Below are experts of layer 2 (counted from 0) of a mixture-of-experts language model. Rows are named router (the router's row for the expert) and show model dimensions 128-255. Each number is 128 + 32 x the weight over its row's rms, rounded and kept within 0 to 255. Numbers have three digits each.
After each expert's rows: "gets" lists some tokens that make up at least twice as much of what it gets as of all text. This comes from a sample of Wikipedia text that the model never trained on. Tokens count by the router's weight.

# expert 7
router:115060095075132115170172149117160116131099101105177077117119145125142198155137135180114049121118072110173129126112115075141160109161153119145074159103167138086110118086137129118145143157108170052151113099153134168114122089173144120187175042133131115058157114148103133101166133166124164098144169117153134165177112105126134124148074178081172148148167104141148129142137136179122144062148
gets: "5", "3", "4", "7", "6", "2"

# expert 9
router:121143102163120178126120122147084125107085102109133104122112106157143159149184159175138084066118149158084143124141036116086131132102102157070139146124124097123133183139125153131097118088111089105083086115094157135148083147144141129108133118134137119150148153129076168179116141143142115130148132096142128103146165101151102149118138132132110097086097101139118115141177132149190179118155
gets: ",", " was", " is", " |\n", ".", " with"

# expert 13
router:066161071134069113146170160159106120104091149135196068092163064127171155118181129146162107105079120153168148131129138169142166168114110149154053114169122148120135100182104161162153072123104062077140104126123170134150164114137120134047166127133152093146112133117163087142133113151136083152127122211189103094118115126091135156098119113133146118171127112101126142122145123131119116129122
gets: " of", " |\n", " for", " by", " was", " is"

# expert 5
router:149144116131048182122159098085140142133090051167176119107155139112159137151110162134105103077158117154134102079141170097202124086124086135121096147110110163152158110128080115114122139114132128123101161151072156089174098128176155090166109121065176105159068146139119174144208139149101101120161150092125118130183136120131145133141168113128157136077115152163136130129193102155072098118099
gets: " ", " his", " he", " their", " He", " her"

# expert 1
router:110114075107089138153132105131130172110115125118125151125150140159127102129143169165125081116094100124149106140178071057151167149104124123110136121088158098086163110141181128152103111161140095097090091125105166165056141058171169139120131140134155085079121172110116146151219081141129141125139169024105172147099091121102144098176132080078165099060097125099126105071160141102121183176142
gets: " |", " –", " had", " -", " has", " have"

# expert 17
router:174112089115156105171058125130118064117160127109138096165127173113151206094173096074189111109143024097104154074071123063131158142092141090120144120198082107104132126126111140118124149115117137123158091091136130156103134093152159140142136143122092111121064084076173136123191133144106177206149129142129153169102096186086117161116089117126188161164113143096138102126109091172145136127138
gets: "201", "200", ".\n", "\"", "198", "–"

# expert 0
router:075117124096151181105110160103082157124096147103056115130148123188133172069143142184102165054147137131129156103156109126082139170097137123125120111157112091100142136135100156118142144116108182098114066107074109131150126132195185132062143148159132103123143077130145143158103149129193156139119097155141122111184189053094170157093138172131129159093120153125145064138145103223155175102080
gets: ",", "-", "|", "\n", " the", ")\n"

# expert 18
router:086104136170154138152102159158057088126087069106220156137123148109161168140170185175117101172186118126171137168127095179152169068091110099107115186135151183106171091111087178145101115125156092132094154141205156123140133155122175135120176127120112159121086175091178104098154132157095176132133123139118134075176177146137113113115122055122127104180144075103102146074228110121119072156155
gets: " the", ")", "The", " his", "'s", ";"

# expert 4
router:087064125160105082095039172163130138156122112107155143096164134119145085129125170166149110134093101167163100116107109101171176153124151056102194082142133221141160147080111083192057139111131119135126136130165193167111150124170096134139097125143118196166099181156136151119147115128106134103219130078158125162125132114126164095153102115113161102160095083133156072147149103114131107135165
gets: ":", ";", " |", " of", " released", " –"

# expert 28
router:112102148102175132136103154171167137177127094141150082105158126134163078122117149132117107119138204135127136140149153103140126189140144117145139185124161107075131146092075136163113135101099148153113102139100154132186126119130139135094141083184097159108102149139134104081086099123157135142126145238159152138173125131165149107185130165165181139206075073158115172184092128197106093098112
gets: " ", "–", ":", "th", "'", " B"

# expert 10
router:176109062140157140161111177161149093105106111129145132139143140114170155135141178126093131112159088070163141132102058090135165124134116074105169142182140155120109103112200135125162110147141177136081118128104110149080128145151117108138186152163113197145114132063129154134201134121131148118197153115136109182109058127159123112122138129070181099188146111122130084175126119144190212123127
gets: "201", "200", "202", "199", "198", "197"

# expert 22
router:092135100119142123161096133092134156156121055041079137138092218125153158138112155144127076083139065105123146173123093118108177131124100109167135106156096130141121155105103082160148116103074153100124071163080130120129093093144098105114153129105121124147102099051063201085182105137142208181128133048136093141155085078165163143110162137144162096141096106148100065102150115118187177143083
gets: " of", " for", " in", ":", "0", " with"

# expert 25
router:099152105097128133109127111117178133147107076109123102136156092104160071121138127143086120082090119165149098150085079088148170131097162102098101102124121087086099154088124105132127166136143139128081082133117150161104146095153198151082162069145149066124134130092102137135204089075096158127127084126113165175153099150093120143150138166149091130149131063095125139150105150101103132123043
gets: ".", " a", " an", " A", " In", "a"

# expert 15
router:137091138158138135135172099176138146151169148145089127135200194105162145080179131166144140133139158171135092109129094066101162153130141118091157162157103153107108140131181138127112163150106127117131118083132184167088142148151109167080155168118174138108087223087198100106106109130144113114098073215109101135142146135126177096127111095095153111138156137165112146180208155169167200128101
gets: "-", " the", "'s", " he", " his", " had"

# expert 21
router:105108093102176196165075170157159111108139124116106171145144148121138209161097154145118107096132129146127174166144072058127167109166081070137204104225134141143178125144181096168109148142131143154102063178083193097095135145162121056062073144117158128174103142111117124122149172141105159103184158060101114076162104154154171071138113124079149109190143072181114074127188179114189167114059
gets: ")", "%", " there", " University", "}", "]"

# expert 30
router:107101129103109123185093105139147062141062044120186099147143186122104170150112128125131073113110077118166140190133140088123170089112133096097182164135110120097116122121085085124147179103087141111134157118123137137124113079149141151142169096096163137106086130083116117122170143156127161105159154125155121159148098110140163127154110103147159135143105094150152098091085128196075110051156
gets: " |", " on", "5", "8", "9", "7"

# expert 16
router:100157096124090145107100152130138098142118098126179067138179146116170107112163149155071103091131123153209134153124131115130164168108118137119166096172140195068109127113143103135167135150178188094101156086051149139057163129144181134091152114143152118144131148077098128057172117153108153145148219069122131156145101077118118103139106068085135160177087069191157094147115129152136187189162
gets: " ", " United", "0", " World", " John", " W"

# expert 8
router:157055066157163138159114099167134116110079136106116178137122187142147105158140119173104136077145103183153107125097160066115171124122192157108154138166136116089097135074131164087124148137094115172103093170102144181116147173152137081138160119136129077125151202128085132150140137150066175123155116053117138126133104074074071166124118140097117141153143105175095095178157121138161125090090
gets: " The", " with", "ing", " D", "is", "as"

# expert 19
router:182102101145068056079181164143166065146105117172178073156095165119150058162120103127034205145121101104113103131108124118135151158137108082132200151126165139107095162159125086198129143137148144141161089098108111092182145193158156161084146106126161094123130146114200135107109123152091168160162113147196110207170097146147113174088093125095074163061120104055073136155170135167130140128170
gets: ".", ",", " that", " which", " as", " to"

# expert 6
router:144088066141075098163182161159158112129148058058147164096126176095130137153173133119163092111147096123162100111118168062165147123144129104136131176164117159137148113115167088152159125154134126108110106121122162124094127173109121091052146092128093184175128102109123108107171118111125151146198161102122153087131116150054178097192121101088138094175108101191074085093160140022166157136127
gets: " and", " which", "14", "000", "%", "20"

# expert 27
router:119134109125176131127075136134230130083085054151152105139104124094121172185133153139067153107152153134109173189145112111116180128118205124102144169130087135133101161095175136156142139191131120158107066152114111181113132107105133140105149078060158151125158116136130189117121144167135184144116085085144164213169096121133122131148174106149140117093136110134152132116145145133093129103122
gets: " to", " and", "6", " into", " but", " or"

# expert 3
router:134090082124136163131184151155109073123102076099162115125163107127169203104117187106128147098115069144099163155099109120161080148061156110105211109131057126143113127138084126149170093126163128165097092099154114127153145151154137116116170082109142174093077080100097202133134128208163122132132103127154092096145128103186151173102144119113134136087138137191111136177138097171096114156138
gets: ".\n\n", "\n", " |\n", "\n\n", ")\n", ".\n"

# expert 2
router:124101125153084125123117121100166158130122158154189092132131127167119077156182086125139153110177064160153110091185140125182133147156161126113080175193142181122115114164096086136062177112147098083140157127173156094139122123166126137036136122081149124130144092174127142145081078170102114049152195097120116159174101117087124112154122089111125105089124124074096107096145074164055090111120
gets: " as", " |", " was", " that", " by", "=="

# expert 20
router:073105138117134091120162164083174132086133168202183103157099157141133142160122151122122065142106124177109130140129131061120161143121119119152135123096119102138115135081096156069197115069127123102083145163086148135151104113166127121127135096158118112116164147125154106152124128097150137123079147100152106160136192106118191125122180199121149092080110114141185134066108149113110115068117
gets: " ", " (", " \"", " No", "/", " up"

# expert 26
router:163145059089074129154160172121178114115120094082096146062188130108127095120145108122122119091136109122120126137083134118105154173103146134105167160157097105108101151089123113124102164128141117171078149130106158143154155075126103109065101092163122116192093110084097154126123115092123103162121124119165126107119152121120121092153165120138156143183146043154086117148136131089120126119103
gets: " in", " a", " at", " an", "In", " In"

# expert 31
router:107144153115092157138119117067180122123116094168175144153105114163148186170130151075120114098153146170164118154121111070099116129089098125128180132176095082116135139104071139139121140091129099114133098140077167134114107122148175119138139099141184131122097111158127149153177112159088208138168174020104122119117093089146100117123183135138119111072144122135220133100170124164142148144186
gets: " ", "\n", "199", "202", " has", "195"